config = dict(
    n_layer=9,
    d_model=256,
    n_experts=128,
    experts_per_token=2,
    d_expert=128,
    d_shared_expert=256,
    activation='swiglu',
    moe_layers=[1, 2, 3, 4, 5, 6, 7, 8],
    router_score='softmax',
    normalize_top_k=True,
    routed_scale=1.41,
    balance_loss=0.0032,
    balance_bias=False,
    router_cosine_scale=10.0,
    init_std_router=0.0182,
    lr_router=0.000467,
    vocab_size=2666,
    norm='rmsnorm',
    norm_eps=1e-05,
    tie_embeddings=False,
    optimizer='muon_variant',
    lr=0.00251,
    beta1=0.9,
    batch_tokens=262144,
    seq_len=1024,
    train_tokens=1191000000,
    steps=4544,
    dataset='wikipedia_en',
)
Below are experts of layer 2 (counted from 0) of a mixture-of-experts language model. Rows are named router (the router's row for the expert), gate (a neuron's input weights, with its number), up (a neuron's input weights, with its number) and show model dimensions 0-255. Each number is 128 + 24 x the weight over its row's rms, rounded and kept within 0 to 255. Numbers have three digits each.
Before each expert's rows: "mostly gets" lists some tokens that are sent to it at least half of the time. This comes from a sample of Wikipedia text that the model never trained on.

# expert 23
mostly gets: " e", "he", " He", "ru", " Che", "che"
router:150146094111125140161134139112128153180165146113166143114159161111102119164142121168127157151123103146160124114142158139127095108132134138134088124098132129136110133161103123125108097148097129176158141104109118153115156156102141110104114140141115147161086137174191156131111126106148107140122132170117131108134046103127108149102111122129103148109149121167148151102122136127163133113122130119134101139154120123140121119155116125146105139146078143140106136153045149160134139160121163140098138141100140077144162164116111137113126153130100117125138152158128138129134105164130142140058106113095122097121147101093147185121092122144149112056155114118107120142112114115139073133120136134158104145143167149112154129127146112142103151120160162159138086138160136122125115071103109
gate1:091093109107098135146146131123079107120151154113116135082162125137102123166125144091089105147127110145198126143114168121112175092153122134140136111117146122106174164129113161101099090101138159160123110109110145127134112110131099137169136122126108077118113187099133129137209174180138116086126137099159165121137107132130097135096114115129100168155141185121129140112139116126107164126109143143120078163135153131158085148137120102084153130079091129121140133129139113132151136144143120125098133106119159063128161132165091138122118130146117116138125140119138114119139125116116103111176123159157116110136161131172121159117120144125113128094159096120140143096125142140126146116172098136115113108133142148127149182135131171111154127127153111124092095116110158147125115140123171
up1:108116133078099148148163127117104157135151155118139154116181134147109109160111116152090102104152126148088138086098198164097130117168142114140123131141153151159138143134119112144101099160136093120107077085134096104134124145155132091125052118148125151160155127159141154147113118134165139120138123107136155123117105120104169145147093136073128113142151164147151104121121155116166146168108152088147114149156138144156133112145073137162121110140110128158153147116100120140146075146080098140128090113124111148120127104169103124090135106135139131129092108127141137107102142127095124149152134127113113140124102120163114143140106094104137128134114164111132090138109129133103102106093121136156093155131135144119105110109148121150104105164172124122123130152163176103095146088184163

# expert 88
mostly gets: " the", " those", "The"
router:139126147125161088166115121128152158137104118124080137137150130130158127153175119151146095132162142096141172153116100145128172127132150131133154122147084124126150116109128180145117149103164076099121115197111149075126109136113116107121145176115160128119124097159107160159114152112124106142135166102120173108106117131108153140119123173119129089155160133147138140179069132131142154083125139158135171171180135146160133097082120132144125112123147139105109113155095100119168125173108121140164115153067086144142107139147138141121110108135143127146097145117141147126086150119131093096137137097138157100094129127162129078106160114110146114146124125135101106112134121145110113108108141171099143136170105146169108121117143135114135146113151160137110166170124103131149123150134147
gate0:077128102144125155114090151122184113151146162176159127132095107133148153107144133078135204106127155149121130116138095086114116133108121148130129119103115110104143116117122115104146159127089158126151133142158097135131077162129094138104125123078130138132145118137114111141159112155104139146131117109103135159130076139204110114145129145141137138135156122135074154115120147100142131087160128069076142078123136156127114126139101127114159129132170142112103087134151095128084125133166134099110151109122136141157097149108072135127149145139108108146114132163062114080131118108147134156114114089102139138111102162130146135123161099127152150115170121156078136128111137142110158159146099122119140123132156141145149124145136142138161135142137137146089132145112106176176127140156132
up0:164132149091098139121106153153128149094108090143137138122143104132152154122165129134084148125086165134108116136125138130140115109172128156105133115086137118113101122130124114155147126091118147112150145134093147130147140105116152159146141108123092125128097106105118106136077086123108112109099079149122131138110169083167124118112115094145119139132146111138108126126143116115150100136145133142084098145114089128094127143147128092108146154124142126124136145158143136119128128131150142187150126158098147115174121147126071105098124155150102122101118141162172134165116122178160091094145139126151180171146149124156111109168104132114118180134113131126132091190130058146112071121151115159110091118079136127133146105148108101153122109117138106168184139095141123086135154156154151

# expert 48
mostly gets: " The", "The", " its", "the", " His", " the"
router:072110098124139138088137125108137098122143133095106157124117119161128137119127122134143120123130096117146105129135144142109101159134113145102126116110114094133144140138129109132144143106122145105101135115113144146126045097104092097155122112116139149103122081149148145120154111097108138150135139138088157069143129145144133147135138150127072108142100136086109172163118091159138128112118138156097076113066104174157123115121122160161130125132106146083117169126133137156105085144105141141138159119163134167125143109156173148151140126147148119119136163130126097118150157131071145125093166178152104105192101144129097087160112091104135085145153090133136119168144136129100142111103106103119105136150143155117145106153072125135119097122144165113084125087152115134157134113107141
gate1:116115174138123099105104141168129093142186101111157106146122152114123143178127112134103169113155136153148094141145135111090151141119131140115154145116179120111111130128103116158156116163160133108163049157094147179131065068125153083154115125151105167106131137136112119161116160117122162166138119130098122119149125181137146136122096128103187109176148130097072114153116128137121121153096178116119132109105151099124138094125105135121121124104109144052164114108126142108111154140115128146097137150125158145154145112128147133110154183131151117155147125123153140091131106143113129097143136099130094114126084114134120134141131098136130156117097099161161149151144123087144151105097122128111123150138114142090096116159103109109120118113136120086115105122107141118129105154126131
up1:155089113148101151108088113106058129143123133130141115156133150101138142115112066139096170143114166116126138159149083162168144135163093135142130104146103107154082084135112121127116134097176111117112153159118142118110102128126120101130156155117167138103137139140128145176112138196141126123109070135116107154121120130119148117115131155140118101143069160133132147142153102145147130139102131163112105120107123152173120133109172099155094138122136153076119154110170116102164104123100133147134120125149135165106150185090103131140133161145137082101102181135111116163122160100091109127141143160131097143124144123126143154109146132128097126104132118087119108096142143069141100142139116154127113139118136129122103154114153112129150160087131168106134103160134150124087152116121165

# expert 68
mostly gets: " team", " Team", " group", " line", " position", "oints"
router:114114142129127119163123122101146125141123136103143083126137132118110131096114123069142132094121139171139122159140094144132127122142078119150142145118126152131141136093117148155132107131079136055118107134112147128149122086129134106121158142122118109134126110093141103137134137151213160163115107119166134129094149106141139097118124118133125155130075132125144135143133097117149110137101147159107124132196163143166134150098129134127140120074139110081151130136101080148157137158066160068116154145173120122132116113128135099150100171115117123117099101134122135102169176122133137121099120139155115117131158148133091117135093122152131144125115125109137098101137133189111090038144097123105090136105137087135128118145118094128152125148113175135147122116125125151078115132149108
gate0:121106157106157099115122137144155150137111189104142153119079112126118125138123129097109107132106128139085109147084122135109113086129131135146139140134119089098143116099110132124143138124104136100148127076109155134134145114109130128129121111134133095075120151148148116093154108117151112115134158145173118187103119135166136137122169140132141164153154167113103109104117144112149175150104082162149094187101150057164134168087105146145122121134115090111108123123152166129131135087151154141115136140154084112166116118140159104073109112135139119147147137144181134153125156155154132139108152110173153121118173133106163120109125128112132152099137101113150136113138094140163128113135143121100175105107093133140147133127115135079145117066118115149137136180139114085156172108145137
up0:153135082110106124091129146155129135107108105120106139157124118163090116126124123127104132116135200108132156109161129136111099150120126089149118122125132128142137109160144117160133087165156125151149101127187110140139097122165114160130124106174129134150137099128137091122104163148154165133143144104073115084088122138158102094148079127102141132118129123133103122087107138157143108104163149156078107129103141139117132112154105153137146096118146100129137144119120129113084154108145180167143122090178149151134154130121118143126132141128097120169159135137141105154110121171134096104144191135111171142121069128123114120108130122168131125100114192201146093119151109124094109114137128143142073132120170125130118111125137117156121123142111112086165154105122102170118139148146107

# expert 3
mostly gets: "ag", " ag", " Ag", "ah", " Mag", " mag"
router:151138114201117151081126152112173131093108160148109180105095094161171074164111162121122117095147109118159126141135115135155111134138166115144156135120171113133116108139149111132113141155098128153174116098152113118106164129103145166136124143115120138180127170162119149111134118151116125113144161104076109138110127108132104119145137116102110068102106154153126155081144130177132132145144139103154125111135119129159157154110109130132137134120109118061123156119151087164104117114164150113137142146127175160157095123157081145099101141096129121148103106101128106163113122164108140165098115135100120176165129100134137167142124139098141150119116138120097152168151108137144086152126136127087115131106075139117079141142145137119142126155125097119131144106138164111139141151116109
gate1:108105095116103151101144157134111114130125116148104102137174163138130116156129138114146160152087156114123104151142135120149098187105127128132139144119152117127152094109106085079121096127128122113110111131128147136103103096100148095129135186129128093104128161152155123144135144134159117122137156131113100142130112099121111127150142153159158101128169122173114117159075104137108119099122144128119148130126187119140174188122135083103118119130116137143132157083146093145157161102128131140103100087146127114118127131159110131195105147170098135109140122141157116150141062088153158176155117110120156106134148096114109108119167108127147170101127158170124102134142160189113118144120121110112149117150139120148125130129146154106134119097139160141159097152177120117119190115088099
up1:124085093162155094165113143126138144161129125155072109070119107144151136141136125103137126115178157118150108133115111126117102151086100119077126110089123125126138150163134089132112118153110129132115105132110157079137141122089139123118125152129137128096120117086152084150138147115097140122118112127131122168095140121118121138082131183111119118123142121130074052162125118088144129133094116162123126116089090087097127129081121076106149110157121160174115158115114105087139177131169113128131138116134153123149149164133111154162130156113099115142166120153116148131124126123160170168083130162156124154136123085148129141115151159143087107089155129129133136115097097096114137109142095128100116108122097107110140142131141109116109139114110107155133101099114077091094132151100139

# expert 42
mostly gets: "r", " pr", " gr", " Al", " Br", " Pr"
router:146161149148105122133124104100075204105126131135150114120123144122095126123138116112133148119101133137107080099138116148114169165093100137117081104090113103114167143088139175100105102110129082122147105098124125130130118128131128110115138132152125169118145142135160120123110121137141118100141124117122085113108130099129128152131114101121142100134115133153126093143118109155106134097106142125142135138156104077082134101137095092122104119106145123161135119116088180136107094087145130121149125112177167100119177117099085114098064094089105133144148125138138083107102092097118153156123106117141125148169106129140109134090113126151158112149074134126177122134091102107095189151099153136141106105110138154149108127129150115122098150085119129094167113123134101137123145181118161
gate0:116103173096121093081128124114106128144113152135116092135128092129194145128149131112174102172128056168131132128150168139137132142133117104147129157117122169106125088102107156136115153154128126106165113100119160105163136148123149112123120129120104114133133121139134155106113093151114113131152131118110093114130118097158084144148185094123186115133112131132141094119161105125138143134149129133117154124115136129157124095140117133103178137137148082146086121113095110178154115101144109141118158136109131075179094111133134148126118144131118102122112141135104178152154139182202078126084117122140160113145115149130142100126137118146129147131138090097104169173097131108083120134137147151148113129154145107128104096123137158108109135132158148087141145115113068146156160117140122
up0:130164093147101119133126137083135133117124141166096118081097118160121123125134160123140143115144189096103197116096083117125112120127101126129152150142127131107133064125079122123135165165136151121133112138145112140118148129100113122095117126119128085124148115113121122110108127133095140135115159121135118094141118090108124121125117090119150109133138112112156156150159156122111109140117130133121123184162133068156164150092086096127111105122091104107127116116143155127122139136090174130082138104091114145139138141122068126132137169115092144157131176126134117144136122138127136153141145149125105160124170089149143120118158095154086144153144193124131104133105102075108129142177100118130132105119130103157180104160144107072071106127112148108074113148146105122136110147136136

# expert 87
mostly gets: "ran", " con", " Fran", "vers", "forman", " Ne"
router:147091134145147125101106119123164182103131123148146110123154142121151164146124114130134092132128127121160123111106126097086070153110098118134111146095163151118138129152160130130131188132121134120179141135158113147108136113078125111168156119126079167147129177083102147109127127137132114116151062112152153130135128133120078140138143118137113117168115117151134120179157111117112128138149157127122143141133112084107130131161163111126119153162110124151140093131105146108117170127138140152188114149148130125168141111122086154137097124113162095077138134111124076179148118135132125162116135154130163134144122145125133146124138124125174110146127145146143088105093099120124098160111151121108148160137191133114130159125183117128097110091159155109105098088127112115107169113160068
gate0:132120160112158085109151136153106104103089130129110125101154142132126143149104095113150100127122137125101131078150099116155117097162158126132123139137094125118136151129186124134135132122109119124173134136103138107086147123092113112149121151091114107135113129131071138182114163105136139133111120118124139113127144117172099117136148091161126100146131080178125141151106090139141099133145087123148165165119129135098150139129159117083155103068150106100165094138139143145107147126130110151160147098116129117147140103134135152125117147093088180108117117158155150143112133104122114134130123103182164100117099120154139121126127163096138091126128151118150124159108160110147090149145118161066154142139166170143132132155140135144155197099168167176134090075123131120158144159123126
up0:150106158137130125106130131138149142130114118134118118063116159118117114110126110094083144100112081111121136122142121145163128110105161181110100148111151120177078143160124098158113136131125120114157090089131105083116125170116130121137130155127136142102097162085077116146106107110106125137091138169147120111123140149100101165128134120113123128122133105139091111119130079052148158117126137077148168132111118107140107113125144129127132107098112150134131176103085122126134152125098097139134119181126135112106150083116092106178135109144099096145161101149187107101121139152113116131127142155103135127133110105159129150134167115141092149075168176115183146150134129124087143117162151154128087099178097133126111155154152137158102149125104110143153146136119123128100122150119131

# expert 30
mostly gets: " made", "ure", " took", "ise", "atch", " make"
router:142098155130163119149134110158182120096151152137120146129133173106126112160160149119110104120127144130128090120092111162108146116122141121132179139118125142113107136149126127135115109090127139146112121130137085175137186173154157144122122169144110093121109154146157071151108131130129115070138170084126114132075111127158072133132102125110170115115106103119092110160130114103140061116077135140143105121099114081117162153109132159151109119102119113147084178110084140127147125114126119087082169141129128139139113136075136119185130121098131146143123127106146120124115138106078164154111167084133101110109163130100130114121081129131112104118133125120153159149131128126145127138147117136136098134115141124127144139130146130115101108132076082148102117114144151115115153079166116
gate0:102131112110107128155142158144150120127158160181144085173170109138166122159119118144112075142137148107074121182127114149165114133135127103162147114136144160158127132086116134158100113119103134148117149122151105174123125123114133114160086139127112094122083134131091155146112162157153139079131112117144153116142128096149112164095115160135127159125127139136143119152109183124121108069129138133180134193090095113124125114077150104137144137098133148105116111109138126107144160162114151160125101140120150155124162107157102148167136146137102121126087103103123124104124127111120116160142184107168096146123105118167124129121134128129112104110150151099120112103145097137127155086130116163111074129123171123092161157084154122148135143150105127113109160173141119121164120134164126
up0:138132101127087119111110130121126069099168132099142071107107130128146118082121110120116122189138149120134142135159158101127151132144110151105117158090131108138116190136132152138098118123130126120121125154091170118151117090121161076129111115130116152158101170147133144154157117140126152123127135112135125130084108096153181123180115091146110117152142162133129144161084154101104125085162125111115099115157118121125128095140102137097108104131130062137105131141147164108088165148125169141157118151136107127126149130121105145077102124145157143110147155109138124114134097132143129124114184148137112119130139130081114141126162122117103141127164101136153099147132179149095169125130116146095110102107117149075119114121104073155168107127135090101105168110139104152112144149144073